python train.py --hidden_size=256 --n_experts=80 --d_shared_expert=64 --moe_layers=[0, 1, 2, 3, 4, 5, 6, 7] --balance_loss=0.0123 --balance_bias=false --groups_per_token=4 --lr_router=0.00152
Below are experts of layer 4 (counted from 0) of a mixture-of-experts language model. Rows are named router (the router's row for the expert), down (a neuron's output weights, with its number) and show model dimensions 0-255. Each number is 128 + 24 x the weight over its row's rms, rounded and kept within 0 to 255. Numbers have three digits each.
After each expert's rows: a language model's description of what the expert responds to. This comes from a sample of Wikipedia text that the model never trained on.

# expert 3
router:131126123084124120145141130114131118157152111147144106088109162054110173132145105139111154087180150145136130098145112119109128182126143100130139122134138137102130155119156141104147155107140137118141129135149123148104120129076109139102140130133138133113124090124143121128133108143111086123170138167098097157160157166116129149063130160153110149122150112157127118193160099123115166137167136119098119158119154111116175184109147176173149120141116188092113113119134115137139101126119113112126128105128127122112133156161162085134123130140151144162120128112121141115128106100152124136168137120135123143171080162153168076137093182130160145142141127123133164148131095152091124154100154104137152157150164128139109117106125123096131104147126151077105136156137181127125082129149107
down0:159111079128140122113145126166148155116122134170115164099103109151097088170114136083149116115097149128160151151152141144139147103130111124171188107102120144138154103089148099139123087108138136163117134155139126194113076148170101160100124074088134128143153131171145111138126143144140108105113143130158123108114133139101157104178124126147127125140126120117128137101142100109102132120092141110136067125129123071168129116131125115112115082137148136134151131121074137126130152112145125114142171160094128095127202125119118121176125137127139127118107147102124133110147158130141150102158126117092091101105184111138082110121100158170090130138125123157112112123136099147161137155118181148091093146110081118109133158134117148133122132110130107158120152142141169119103145141121125
down1:142103141107146162110093152147111136175097130108112110121134122091136202066187113134138097124143100095142149119126122077091161180112147130138169096157116165085135153176136125075140149078126109163101107123106115091112107152114108126135151120091120135131090129104113139138097100117100124118144081136168158114138104135112118123136121166154128133135145135118142145177096171144160136126115134155123135161106127133133146085184181116123111131126155155128129129110123123116112179117137115110111134118112144122137120111145115099150157126148169085164142112150123149128137128130113123080112153110130129115123155123105152113116121118101116138171118123151144129157092134146123146139108142138138126157158154147156117122116141135101178186151152132084154169108134069094131148140137087
down2:116130118101141140124079125152142106147136136120119116093129124126115108121148132137148133109183144162151122089091148150110132137154103101142129137120120120079129150159093178119131108100093134130169113116112092149150152153123075165117124137093103105107154160153098124140139095155127167134151131130186143162117145070127113132138112057177149122158096115114134154117170125135111125129131067119122162128122136126155126106121069115101139128105156141108112156089141168132116124161156154132077119115101104102161128124135159106128133130128133152123100149152089162123120119174088128135140122131136080105121120147144116126142147104114115166110147142125132142148105138123088128075106111133109139084145101156068143141108141129152095088132127110144148143076135125167178164144122167
Word pieces ending proper names of places and institutions, such as Zagreb, Czechoslovakia, San Diego, plus States, City, University, England.

# expert 60
router:132168123110088149162132116107119120165085110139128124140177162153090140146086178154179176131141125180129162131114137137140128148164123123165119174089160142147142141147075131124106137177115129111112166098130140128148176134168125122108165151116148158091104126129163148141146147120159150138121166144127110155147146139138121175181168124133129153132109139137155178126110128105153109129128136136098095050126116146135127146107132126159131110146111150146137169126125119099133090157127114141147161145143129135153101140105126174111145131094148128156113124125155129156136120059130129160139108127130145178149109092125105122126143121105119116095140083153106114150124113129137108072106136138090108131168108116172129117118121126151147105077138110158134126092146159144147092103125154
down0:114151128117195103146165131135107098142148125085109066142096144122129155142116109127137103106119138123096086145144113116137206103125117128088104176148100178146111123141168116104117132188099125154123076111118114118141116130130111150146160157135126100096154095150142138121108141091111120150104120128116147108133164141170146138137078093147145110115144152106131107115142159118148136162141149086127149116160111120142096115141142151109090099142105121112107114145145141113131190149120153146137064189123117115147148117137108112129081102130123104154108130168140183142159105133086100129075132130117145148136079133116071121147159101145146137105108141178117140117092127117106108161122138139133156159096142137128082115130163135125110122137139140101144135120108119111123109155115137
down1:115123107120132148129137119165137102104132144188122159124136129133131088123104146065111093125140124090122140120112150147123131203130150197165103120131151120143123126117144130124147131115102135141114145139144082117138137148119126130090147139101117091148112118141107137120137117126138103103090136127169109078111090105133168125132105137136114155080157104111176186160083121157111109117094136133128088156192129115166098143101141123126100143118087125120136077142134121112116114095146137140143143067122116080133108112115106148118137123099141161071104165129154094143145078172123128118151105112103141126109128129102078147154111148113094161148125137126074126125125077106137124121129093082112151145161112116096130155170115145105109095135155115137151122136156129149108137114111151
down2:122183120190151140122100091114123111134101148159141084100144110144118077111130131097181151151110142105140114108143105121118114145118126120190115157119145159129138105161156112120137168102130125134098131108133160129123130159155066182139117167112149158142095150158191145142183122139149115134113140146123112089122128155130112162152128134141138141135108134123133150180105142156119126092115167168104127112112127099121080137170091128144140139100143086121094136139096097121132180101147147114124106123097130134151125132119158135131114102158125163098156130156144084128096136144124104097128142111154142087104164130106163089143120142085130153137150166079164113140106128093095166143148139142116129126110097153112140120146137167129106118087141161126115100125135103134132142179148150
Second pieces or first consonant clusters of words split into parts, such as w in wastewater, sp, fl, th, all in challenges.

# expert 7
router:138137102163144128107160098131162121124130094115096128143149102166124144135116114145142130090119126151131105145109151139149109093122114127144106147092161154189101146114124104121093112123161126131124149105141132106124175152143122134154125122141136136080159126108167149137128128125155108118128113114115115176188158107152154114132110158109104119175107056117084123109147125150109094083139126114101132127099124133161127133162083098115083096148112131111104175118108111124163143141099168156138152145134095122111135175107130143113152122170152155068130067101143113117095123118139111152153164111132148182136130067120146160144115099156143111102148133159124163143120087086128117123107100119155164109142114135153097152114113100114124130088137145161172154109168135144151125130093122
down0:115137123150136147135112167107155093128162147125130124135132132060111107135089139183101134125132181054161126124133152129119174140113117148163134156158107094129130113105159092107119142096129126111093129163104134081102103107049121134129070106106134123157102099164111129095110131100142159105145122089089094125124122105096141096111126105122103133138158137131093121130149121148097161096146112153099146126100100130118160114145140097123099168136091159092118138096092155123106144119098165107119148107132135083093177103121128143124133131129134087136157105109118104071145123151139088119130092140096076134101110119127133098111141131097185117111123144155132105134142128135109107120170116084100141082145117109119128129103139139142126090113157149140142105131101121110127138120143130
down1:174149115096141107131117117167093069092112160131107124118116137127103132142144141127140131113106118122141090117172137110092101118135134151128120139140106135115128137105164117170129146115149141124132180144159122168147125130168088144142133133117106152143115092165149137126102128080144147172141135137096100152127103135119105169165114146153173135136144139130143081137151145114105136149134109126157129132167121139117081160110140132144101127113181140119083121093152148117091163130136119115099142122130179106164120111128134122148153136114088179111129141127143135121154153079137101115100122137156154142147146145162120147106096138127132103115106105229098136097092154102119118134145109159103140151131163136161099144129155063191129117160122135124175139142134172158122133163100142
down2:090132154102159093133136167121143094113091137086144108102146106120141150104145102105129162153150179155160143140138137165137128112181121124130112143150144118148136115109136113123086086147092084131174146117117142127118122156140119141083098105118131151102107116112138162129150164130103141131107123116132134149102101118096129150136112105146127133081085155134167111115092104084153142153100125115098166087137121123161107162096107094086120124073119137064144116086125125152159167124118117153117138086155127115130150145116156147125130099104124116130107134102128133156136150110150132169135138129127114112121074105106080153134153140113096153139094150126118121154134133146115153115092110119124099168181151141189092086126107115149077158105130102153106133138071096157141113139134141
Single-letter word starts after a space, mostly capitals like D, N, G beginning names or titles (The D-ark, D-rifters), plus He, She.

# expert 62
router:179170136135153172126154094145086101093105128163136117131115169124111134134117139103144133159094100128056137180140128158114120119132104105121102150114117150126149121119134151108126141102144121113157181145139120111135122131147137106164121187149134157104142101165146127112110136135138155130162128160124165137125097099135167095145129159111178128164117163120081143122130132139121143131126150128085151142173112147127125064122110152138172099122160157129095140120124098118099103150127119093105140153141110087142156136147096115109132107097131125147177143106147108091141156071124111115140158122072146156146144121121121197100133089122119114122133131150092144134085127093139086113132151155147144125088134109130097100120143131155164152094138101139113102111147135140148164092097147
down0:127100124129091135126157172132111118128109128136156104145117133100106159114093124133126159123074120136129139107120164132129103131091143142177108112142096158096159122117165107137120096138146150099180090175149091114124109079130134111145139129149118116126128097148104138095112091127122100148146090146085136172122079148088110104155139149085121109164085119140129154145129168137092156122149118136150126134131170128115108109158124125066168178114109096142119091116121074110122170142203155119125113154092167113133154099120130131130143111172130119090167128114114159115104111159131171113178155139162108147141129116160099114093151064088118123138154124131099116105128131141113139157112134126144163109129108098118131144128120146146160146154138147129136142146152109166135134158121118
down1:144084107113113136128159136176109128121122123165123163130107118118112169127149145130063120117134164099138126101113130124079096116141164158137107138137107185113129153142177122104199173170149101101082107151156113164133123140136134099117120126099167162136117119123093136103152138093160087126110158122102132105113114156166125132142117149096159115131140125141146139165166128153116166139090139151102170164161098144123132164146121106151130150104161122107100152084158093132138166180079133158134141160113136152073162117120124191119117091152118095115095152127125134155126160133109138144159137101103167141147086122124147142130161135106149146094128154122142132127106105143136126117117135127156120142090110119137112133173126140119144113140131122139141135128151180090143120104161135
down2:124113131153130139136141139107094134123110139182098139130104168145140137166156103084140128132138129163127164093128074085116144132133144132133160147122113104163106158127114178133121104122134114117127127122107147161154127157157158128153106133168118114151097124157143119122130117131110143164147157134163143176117128115171134104139145159135118110135108158118137121100163115106151162141109164108104072157069145152131128209094109119130126174119138119114113112108124116118137090123102141125118151163118115118178079144141159157056108151062133103151123139120155118130092129098118189135128125115105142096125079126163134078134161158108114128137100095107097123124126162140125128093129102147101155118097102153151136114141167142122111128108129160101172113113166114108094118134130146
Capital first pieces of proper names after a space, like L, R, J, Ch, San, Sch, as in L-az-io and Cl-inton.

# expert 43
router:144144123134127115164121178112149155122139195132162086139128111057133145185107087131132094103177118084084085121105124145115114138159096137069119094120131109177104158139133154111132117124140148112136082129176134132123114132096119093106153111190123097152131142109143099103127134107115134104126120104157144149132117143095083183165158134120117193079130107133127146110130065152094135160130111148161169155119131132166128134122165084128108106121095176113119108120138138112142118134116120139117133136119108099128096164121177142133105108143163132130138128124129169127130115110142121128125135168125109113142114130123083127144127138132135094149108120133165103140174129152136135164113117125140158116074100118114135103115152135103154115144116101143116101143104112154108116129136088
down6:147112147133118163134104091151121125112083129191135123111191105087087131107149107083158102133079130143097130158107127142131110112131158167128137110125135091145103139131124113085125115126098151133138150112125155145123117113139156104179124142147161152133169112112093121095117089210101093149111071167126130139104123131128108083126162159126149112132134124134154114099120186145126173123104134138123143131114089118175156115104084161137141106153129157156141133091136161102135156170129134124117108120147137095128097064148080144114116132113117117118154155160129148073126161127141167128140100146094122144082105122094142129160140147143132132117118143118125139111133094127139122107143107113103117115147118104104098144111110140134079109134167142143093146144128148114127070110115136
down7:103114099150144114157121073155123120140082098175118175097125081155127147107166135105134128110097168125153140159145138116113110122119096135101130170108123145103104097121159082130096117107122113180147114162136098189147117116129130128110138144088089143127135111108112161132117168153119135127127095109142102123152110101098089145096137140117113131092128145112105159135144136147155137079155123120096076134108139134086178088153120137129166136136132115136114157112113087142074115143087174171132109136166161125097132115127134128147093103115130133098157109132134096128154085140142124094143161147093133146095158133136180148134112135116109144152156132120147161130148123127096109147135100167140108129123108104111125139150086163125098131102103135123163159133132166140155165118123062
down8:116141160140111104161137153034130099085140123099137168116126147081142123116143109133090121112092160141065100130159104118112111132127147115121138175118103134079073131112138131104101152147136145115118145185117124131108128088135121124152098152134096120183172144114123085114108156088127159166136115143148132127092099116146130140118142118112110108146136119047125100139140128122143146146142145091086140116126079107134130124118126133101169147128097146138146158121132094103123182100127119092142129097090128128131108162150132122127115121141109145144146140163120097135150143185155117099092141084101155122124155147156096100144108144113130103149145112188141133102142150114095129134146075128096104120133121119156140113120128118127109144164077106136135160140134138154119110126111102
Table cell pipe separators, modal verbs like would and will, and clause punctuation, frequent in species lists with Latin binomial endings such as -us.

# expert 11
router:136151136174089157137111143110139128118129141147134136133147124129137119173129115178118185092138104082131099088163095123102131137106133131077141097078133116131109140134150141095126116135161129105136127185157116143083119117113107163115120108115128120162107153106128146101126150092142146072132086146182138145139115160132109152139106106098140142127145088172141122093080118142089097146112111112191140123130122136124142143164114100158171136088087142120125163108143116087147142122130159114149100115109071123133093139146129137119124116103153128133120175127138125096168119112119167117127114161138160158096179111113079105148091136148127098157117110145161118140183138147112123133094092139110106116060133136091120135135149102109140152100122149138111123155130110166117130120149140
down5:119151114152142150121131127128123142101157129165115149158130119141158167141110113163103086111166150114122124135166140125125131168127135102145078129136165132055144103129130148207137131095193136143113140114166124104120107113123096120108143104149139128125125125094096135126121127117097128108116125139125146136172121115100158099156164140117152099153086107151144099148112100113153122183089114105152145177098099163141105176146166134130146110125146118091120123143119110133087124104095153121107139128156153150159086100127167129158148159134098164131160100111120142107158107097118097154162118094149151115110126134113140111132158125136191144144138102146076164121104110153156076121133124080139115113087098111133124162151139158156110114117106112140104127171162104127144113138116146
down6:142160126146147081092105152148134097089113134127123103145121155114198114122132101124141115115110125110136111065153130132158118153136139087138091120146105130109124118153165114126135145125087107126122171107114144108092087131137108100119151110112154142104115136144113147151172129111108144144135078128087105120114134127124165100133142137134128124146137106127156135077157109104094116145109116150150124147123149095117129120102131116107108124101125133112154148118094167122150112146110145092073133114122135100167047111128146183129101098137114131147140111169146127106179135105114111154136108184092096136193126096128159123114104135127153107101171140148121087146136118156130106087166168121142131133158131149144108165181118117168113157117151145139140091117157062135115097119114112
down7:134120116120120133140112104096127077173074186129145157130139111095087137097110125165130136111154127112120174157103113096080115148116158161147074127115171143084092109127110123086075155161127107109131079119128093122133148126155128152090145145144117145109105151126129153134117128137187129151114112107102140079154149129115115158151112139112163128149120118140136113128102159090159098130111147101114143084163143120151102179122123093134142164136097114134148157109181136136131126117129124123103114067135129147162085117119124151132118138158086100129166122168123164110147115158107142137098130154164139136090122135124114104151104138147145148152152112120153130125143159129147080126105100151114110124071147131096120137149100131154156107082117153107120142098121100163082134140141131
Pipe separators in results and election tables after names or vote counts, plus clause connectors and modals like which, where, would, to.

# expert 6
router:121102123109113116096125169134138144180172122123174091136123160019142143128114087145129124137176114161076098091112100090139094150167123137120115129137125157162142136162156131124145124139119129161080149146141144128148120158088124165149122113108117094111125139117111118103132119146100096121144122122127126148128106127087120144078141132094119107126107100153129123152141107116084190155126152122120101148085155119124109120126115135146091162143133100109085134141127142112146087107112139103126102130124158114103093150151163104149111114196136114142146149120126152113125117108116105155148142134121139099138121149095168101127157138150122160144178147150171109136105121132125108113111166114100131109111145116136093151108155115103135089171156130076097117140151131121114117133186119
down0:144097136104130131128129152130109161110112164134113190132117112144124149158089141165133137123081105125108131151166175104108152178123105137148114136100134103110151149122140137115106124156127109123138143171167164154129106122119120130154114114152097168118103127095136117118143128131102163093144130102078164107180137098156121129155113137134117130159122080126145157135098152137133148154106120139162159123131093167105121120137151116131137146131140129149107143135131123176124125135131145101192155088129123089171119105165131156169130112136104103122166136128136055090107097145165201130149158098143180124108099125158090102105115104106155140158131133112134121122123124139158144138130147147102112106111107142094159126135158085150092116119112072106100164149182129133116154155105134
down1:116124144116123078101082137129133114112084165152131130079102110110093108157102127130143136129104141153170137132110171080126125150114107110145123129139107143166126127126132177153112132090118107124112117132124116187149124118124107111173111129116124170107143127142132155130125172056093103099130147118126107105150136093127114182144134122103148151148146139146123137109131142113091166135157140114139149132127105059161069161104139138107115139123131123132131098146100123103166112105137133119154087148102115067111169101124107141125131165124098200144147155136092125167148168154101102147143125083121111119164137121121133142086168137183112079132145110130122122117129145130143135196114138121112119137079146129132153107138088105120143103113119104125120125149137142147150154121149087
down2:130111092122117120115133114116170140087117156075160064145134153142157140132098094157078099111187138121151157176116130140143154173119139148184111093166138116128097130115122135096139114139145134160130127167140107153099137135103113134139119159149089125120094125106128145093170087122127142113159159140113131089069100170102130107120142119121124130120105142132142152141085143085142139084086141154101131076097121112096147113073146105096151132141122112128107149108133082141118078122120104134133145139131138116129123148084122121143078100180157102133116125155131141112140141097137117127103126134085100081093108094128114145115110108134104106128171085121149132105119102103134117143126096105141103154077110109131109165092117123118115107137114127113149181122134115099139116156131123
Word pieces completing proper names of places, universities, leagues and countries, such as University, States, Island, -shire, -ford.

# expert 58
router:105123153124127097113173126122146128157115116128095125098117107127124089081172118115103103136084128164102178163127155111153140142163090124074139117154098086182159108099168083109147096103120066128104157147114123144145119141114156122167118134112104171157108154134176143150153132139136113136116151118116152150124154102130112106080126170077139139137147113125094141112112099090097167160092116119114121154178137144147131144139153137150153161131140085152116103078133141122104112111142102112104088170103101130115161130127158103150143119137116085100107165111102160158135117146128147129106132153135122117121138113125135116100152123138106073150151089158153152158136164176142127093134122143162110112120089131139105120120140114112126148092101108129134120083102119135146120092126143
down0:120127145164130157160150116136134143112143173144130133126118127141160081123095156146174116092131173106135136184106116148131157149121119152117167141121108120140105126149112138143128103110119117110142113131118151092136117134123127157105159094097155108080114173136122160142146108102131133121130090134100136113111146105096090125101131111121095158149103175162107137145110098144117080156132165126106148089129125119108110135162129142141128105149114113101111136153130093173140128139145164067087103145070110102094168165176138167109078106087117123120170123151145126193116110154126101100177094147148087121117125132118126113119162136140131150086144113076098112122133101174128109089109139115101147108111128129128117140076126112135120128109127109167130150113112150133162165084159130
down1:145151147116147116126112184094155116089154126097142122118145137096156114109152121132153153127120131124090118162121153097159126101103131111138112140116174109123107090129165089119097115101136159134142130176103151067138118130093129127126114114154111139128125127130162153106091083100091140125126164134086097139117146157116179145132128090121178113138113150134133108127163121117135103143095155125118118125101092125102132108144146131127100120141116128131152146165068133108145095128122141141122103122112134155147061106153113082112110130157159088107171135099135135132143142156163110131155138171128079115129117152140114113074077131170109117175158169114111145092144084169108152090158114154125166103135178116085110124133146117120152146144093116129105119130102146135181151141115110
down2:151117106127152135135115131131093141144111163126144154078126131121136174107119087161146132150099122153108140172062189098111079141116140127106133176094132128118125126122117123146170168116104163134080140151131116104091129177107125169141083130181146131117130138099128163167160129116145144130125118124112112132152143140097160133110137128193120136134130129113150190142144124120136111125075081124068136125151160121141129146157134125143128086106113139125089103111123104167096158149130139112130081105084130139162091183132150113145149137121125157147140138116138191141162159121103165104140129146090156143127114125137123086116120149151141133083122118146131185140114134147145101121150149107120121154168116115139112155144107148125134143115144155128107122131172144122134093107091146
The, a, and adjectives like British, American, Royal, Federal after prepositions, opening noun phrases such as "the United States".

# expert 27
router:150147093118120119079167137105155160125148126134131183100138133135095126105103169115066120119167171135111134146122142067131161150128129148126131125120171137134186106143095100111148126159142094140137098133128137129138151150126157091109140142118129142130166141118114095147144121090123084078130104121131102138121139126121131101108159138141144139140161115079100167130136136146098103078113124097147141152120130106149129112118131150176084127077091116120133101139130156124174130145117137121131113133157138151120148103096176125160113118124103151142123108101103167166127118123136084089153159161141113096135143124135142134111159096120117077113121140113135118156135108181110114109171151172139119130157081120134145126175129147100083125111081092115167135150152107122100141162073112
down0:126171105166123138118142081113138139141096145132119128112124151104137122145140139121116136100161171152113127182153101155147117157162051122165163136141112112093107163084123099085150122112121173086166153134127165078135132139096102145112123127119119131136146155104115162133120117120121131111152116077120116130115142149104115132161125138135131144150115097109121128093099142122113102161117148146137109153097134124114075133100131140089126138146093121073122108148127138148090125118106171163071132108136124091116104122120161165150134117133150143135122133145115137150124103145106152125152149149177168124189094131123137086130108094111139129120138125101092143176113158123181155118161164106127160139113100131123095103092107149135161127129166157111099142144103148191104118141122174
down1:116139124098124085104160104113100131118104111142098102157171173165101133140109161142154173149104144125184121100179181155120143136146109126105111158090111092184116133114132118113083128147176124141153146137147115126128143119114118124100144140138138137139079130181165132130116113116106120112128146135111120127179147164101168130110106160132146082124145116110099111156136152084117164139093119147110130112149094161137127117129099124126158133119121132136101118111135133145152157159116107085101116136156100112137144094137104156103113137118131131119111128089091083173151155107127112125129153081121109085106101111099086122106157133127149106122100128125133122124110145114105132137130139123137109106115079142093155079139122174185096137148141099103112145165103129063140117081160099
down2:162110090117141091140079107129128139106114115151142133146118145113165082128148096143119073127098112118114095155100111148119163169140121136122175160118125114115126066115150151163102158103120111158157162097132151096104139119110114156152152147158157097114163125152110118093109169114116113142155135142147132107124130120134172133111101128168137135142132099115136098148145114182133134139100149156126117163123118149129158093150118103100117134136149104113146092159093119142073134084116105108135176162132092122112167144125112113124170177129157133124131105093113143072103123076148166118106126137102125119131119123118150168143158106123147093124163117139131149132183109149138108105125114107093079090159112118155140102137139154136145071120091117148127193121123140138123154155124135
Numbers and digits in years, dates, counts and tables, such as 6, 24, 196, plus d and et word pieces.

# expert 39
router:100089150122133123111152143152147161122145145120104144144144155082113123105101105109123115112129122110092108147136141121084138102114176183163121116104109085122160135128158096146110132133115055117122121132121072136155126144116082159156093153127130193131133122101129126109139127123161152124146120129102134118143142161115124116170104114136131139141098104103154117107087139096129103169147110155162162092150130079152133137132147120158184078127117101152120127146138086142128119109111188080122140116112138137135143109107097163110094114104127156089133136125105065110109139124117136136144091147100120091125162111154110144143135169146127162137119103115147070131164138141125131132113097134084131150178152117115139092145123149138097113101118119133130093122073138141122170098138174
down0:113109101156125128129128139136126126078111134126164090153166113140162145127131146079139131093136116129124127155102129131067128117151134102118177091078124133151141149146146136102115138148090119143158142092089107092129118109116190148086098152105159137126155161132129137143145103143092152133155068136089115139142135086157138138150114092133124114089124126127175087140138093150152155115101132089131154122146066166137124143110124124100115109085144117086118104103156139109113108123154117139116144110118109116144128101162153111107117149115144097082154126137150133126123163117148130132159152160144157118120172164122138110117229121100118139127143104118115137095143092138088135140132130130134113112103125137143132107141127106077179156158126132113159139156181153098136144135152106
down1:164092122138118161153111125090135084183125087160166097131120173103146132102100130094118118161099094143145155154113174099148125154131164122126128135112157130170117165135150131110115111113108152186111127143139088095097127111119115075125143096124142127159115145133092102101122161103161148101121097186156096125146149113133098143109116150129176088110095112116146136137122105124133144165128107157169158093100112141162144112067122129141154134099182099113154100130119137074141108124141154160119109125120140141133082104127076115122123107103169155154104140132117146165104123128115142107099110130122141138139146095143130139127171086095119112171158130075123144139160131126125133176128135127131144132167124150135140129124159106160116097125147099115161135102131153121134123128083153
down2:139112157104153092126122139137122125108109135128150149118144150085122139117112120138096116177115133131142123174139153117138139113129135148112081145137128098105123099106124103157120125113149113159124138150079126136093099124134096126100076118142095116141115095167122142151100165132127131104152186102101135089114160120137149153170151160152144114148109130121107143117158097103116087138141159137125103119142120148137144127122177157148141132160163135130127145138103084122109120120110127093197113130131149133112128135099128093159165118182147137120117121124153083109096157115083108116125078107134105190126158119105156067148115152100130106127107149139121092109167130092108080165128114116129123175181153150148150119161123094116060113135129149136115127116111119109159142066162105
Line-start hyphens in credit or taxonomy lists (Produced by:, Class:), table pipe separators, and colons.

# expert 23
router:155146113150106161151108156096114084124148115106149104099171139096133205167137123117172133138116136149139138161121104156104145145139139120090131077128118126115133149124156160101159147109150111160120136148130142103141145144101095164081115163096151099102112114187114100130133126147141103134145112110114143152134126082104139104127097110148129134121091129152104147136145136104112156103133138106114136146114131164111149143188112155151136113139104141125116146112104159132137099151155111170125108134091082120132145155163132082116125116164096119155155146099156101146124078105127100152122129143181144145119091177131130158125154123109078156156149151100142136144169108148117148139133126088174128132072127139152161113138122136155137114094124130106131117122096182086074151139104118
down0:125148127129111149116093112118135139117119157105153134110088122123155109125123190138089124175153119105143124145132144166136068082121118126120133094114092151154128121121113110128106147115140186128128124138131091120131138206125161137123137123141110103109110084134191150160119145144130126108132145146144127121140140135143169098137132191120128154145113163060136162140115165099134107155157119130180113098135136148092085132116078144084150171173145108154129154116090124111131144146141158114109135130141128124105129126115123125153129136153080119110140105131143082094111118098130102120084126114146111114165134154120103097155129126153132096136150115119092139173154152133133133125174135149156201112107107126156108133126113147141152141127157154114107102177176116143137111081112153
down1:153146109158149115122140111107124099133154129116133111109151146100130142130129180176112160169165107109153157110095127123154115152119147129102117100140132097083102124123161099114138121206094167105111167134163187147165130155162115095118115087089156106093143136120120086103155141129133118147126137155140118130120125123145135118148163143077099146105129158121120166150143129146133137120149183122137117129172102115111125103171140113148145136110125096157147103138109115132170107128121110156138106093127151136155106147120104156111111145101075117123116142111133142154163119150108146122148135118063148121112163124124085151086146129110162165096117113186069092143115125186133106117089123153139122099149136104148135137113122106160134097132126130163086137138161104092126109100121124
down2:122129105160106160114093149144156147104111106144089124114146141110163182129130121138094150117131122164116150155141124184137144102076116095106144120146143095085149094156115131144168136144155093129146179144154156099161126134099119106132120093152112149130135092163121124145131103120113102134110132134134103147152132093132060122198183147115165132092097140139136124096125120125137126115129087111139160153088093123085159145157141122137145113120116140145100123123126151152146126128159126114132100114157142124127114070151147152127150077116148136150114141103160176158111142103121140118128167101132133147125126083131138125125094180121115144117180161108116107182128138129165074150114113125130095108089119101122147081110106118140121119095169124146095132088143123136145115167116105
Short word-final or mid-word syllables ending in a vowel, often in names or foreign words, such as Ringo, Auto, Trujillo, Nomura.

# expert 47
router:129136135167127150141159126141109116153110101124115156161167084168104162162109108136149178114145111140119124118159135131136092113097159142157153174109146158163075132127149151092055164132140109108122143099118122138096158136128101131141157161148157173100120139113140104144095122127148118125084123107112115156129108134127122139158126164114095117132110110146116131131132107144161122153140130135122101115109132149135133147134117134129117085120140124164160171118075101097152134155110128150159128136149115132136161169099100127103111126135147127106119094108177127141150143145141116139114137134105172123112127089114145173071125094117167096071136148122084155137100140066123140120053085161129099139131111099142109140083127169133120117124145134152156168089166106124157129148119124
down0:103114172150131149141198104133134173134099122123141124105131083140153120088113099150138119137095155161171154149126129091148171116110138124065144169108099117150098145129122107130125118141190178092098089114140120130158159158113113107106096097153126133128178138114098115142159107138110109165104126156158134090104133098134144168116150112131130143123140123128159162156127145116139106135120133135128123141101129149144164138096094151143130137146147118104146106129154149130149123137195111144175145097135172099087176125108141108129115141128131105125102148158142110104155128145140136166144162108134124090141084105127103134110161080113146126122135139132160176136143114101144104096111086143112093156086123142112155109131085139103095093136121141126110116133120140160109080152150084
down1:083157149148138109115133158084152108151129124136139142122147109152118118095112159123127119129104085125111156153137124073116105118149163140125137126133110121142143104165169128158159104105183160145115129103133150085129163127115138127130140087132133140096169151173141156109103123126119146189136070121112114147126162108112079131134116163102142109143173122117127123101114141082182119091175121143118123112117153164138139144128130114142117101147100135120113117094141108147163139123082128108096140155107111141176124153138096135096122105140111115114142129102121140070175100132134146105178143130142159050170146153123142159130114150113114171126142130092116135157122116150138170200084161115135130145116136077129106119119106143115099122120107093139119114132135134148117126119169086
down2:090134110113107130144109144111068120122097109139125144126109124136098120117087141106136102125141100148174131118122140128109145096120127178139103108151108159128140147118163092113102141136139121163130124118176114099088110166087128146153139082130139136101162155116130197093116151121167134120155138118185126104105154134132151119118166131140149122091120123109127127175100101128127133128110139093103127141132160094109156136130161120081126145159124136116116127117129109077122113148170159102133112168099122103127140176140107118064139151165117080115124134123207112121173138116120124127134098176153137117155113167153120095113117112167133141134131154110122150069179105147117160113136137101145144170112138131122147137113080120109134118096126143174109142115141151146146093138181115
Single capital letters or h starting a name or foreign word, often after hyphens, quotes or line breaks, as in Hinabangan, Shopov, Rusty.

# expert 36
router:108181120148091170156118124108144091141088112146100124146108142162067135130091100169146166113119101159104106124109134130136114114117154117151134181106178138185141144134095105145122141174177138123112123106116112146112111112158132153113127171147117123130122132091152099135096180146145155091103119163132112127099130139115150140128171147140091115167110151128131130109167137090120128096130134132125129102100121125151111123106105170152098117124136151106146149156084103120147099166117132124135130160139138126148096121078100159132131098094155117151140109085172106169139163101096124144174131130122147145137115130110136128105111118124152087100132117129091105142123111125156122115118156149105150118195077132139125141148101166160108086123169146140165157100108137107119138103087157
down1:092142129125132134090165140135123099129146127120120119157127148143130154137089138169168191046095112105152115148159097115122138123178160118157105110121114131144162147150133129103117167110136120093139149143098137119115146116113120091141134089140086141106135144150161132140143179129103119138097160128117139164161120147108083114128163128080149105143135127104168125150090092140136154143151143116114146151139098165138148175112131094115135147150142149121114193098100138136166105115139171124070162122118099110110134106092121098106128134116089122128154122189135092115150108116135116149135118134095150139117134108102131116098145161097170162133114148108127117163091166131125140103149131118150174117165139121120132138165074115158125151157170153148144142105113112161099112131118100
down2:101068088174159117162119145121102110129092097104095079168100108114144115138100121126152143102115128125121151141108095109120140071134095103117135121143120135101132129156119136116109126164147154132084137131073139145173104104149158134117046132177132119109135100120128092118150111158157111137123136134103143118091141097115120122110163138128128113127150068136158133157140157133141120114105093143143143090077127143151126132133140103153132104119114124084160187128101122121158137118088160106135117162142160137157104141113105144095144145116162098127131103148089186132099139141119124136166172142099098099112116125150146147155125118074115132120133104153118099133099097131089110115150138104134115105127107091142133189131109105138095128111136139086150164127147100119109104118091115
down3:090098123137109133141091149127120105140122140112121088156141145187138091181130141125172118143048149125154124134147102157119108132138087176151146136151165141124106151133090153074151113146122133147159097147157152155129144127132136174088140154112150129129153143143076163134129123151120137145142122118112126132150105135124083090140151147149099142117108102096180128140100167146115119174118172151119105173113113168152149112142109136096115098130112133085157148115135129096138107082127159112150124123129167137079135124110099099105101102127096105089129156126118137097170128140144139097136112172144148104142171136089135133139103119138096096148136129163121095083103147107105120125108119102124118151167104119106116176138139129142120140141122150152097122161114105153150116105167092
Single leading consonants that begin a word split into pieces, such as f, p, t, b in Breakfast, sacred, touch.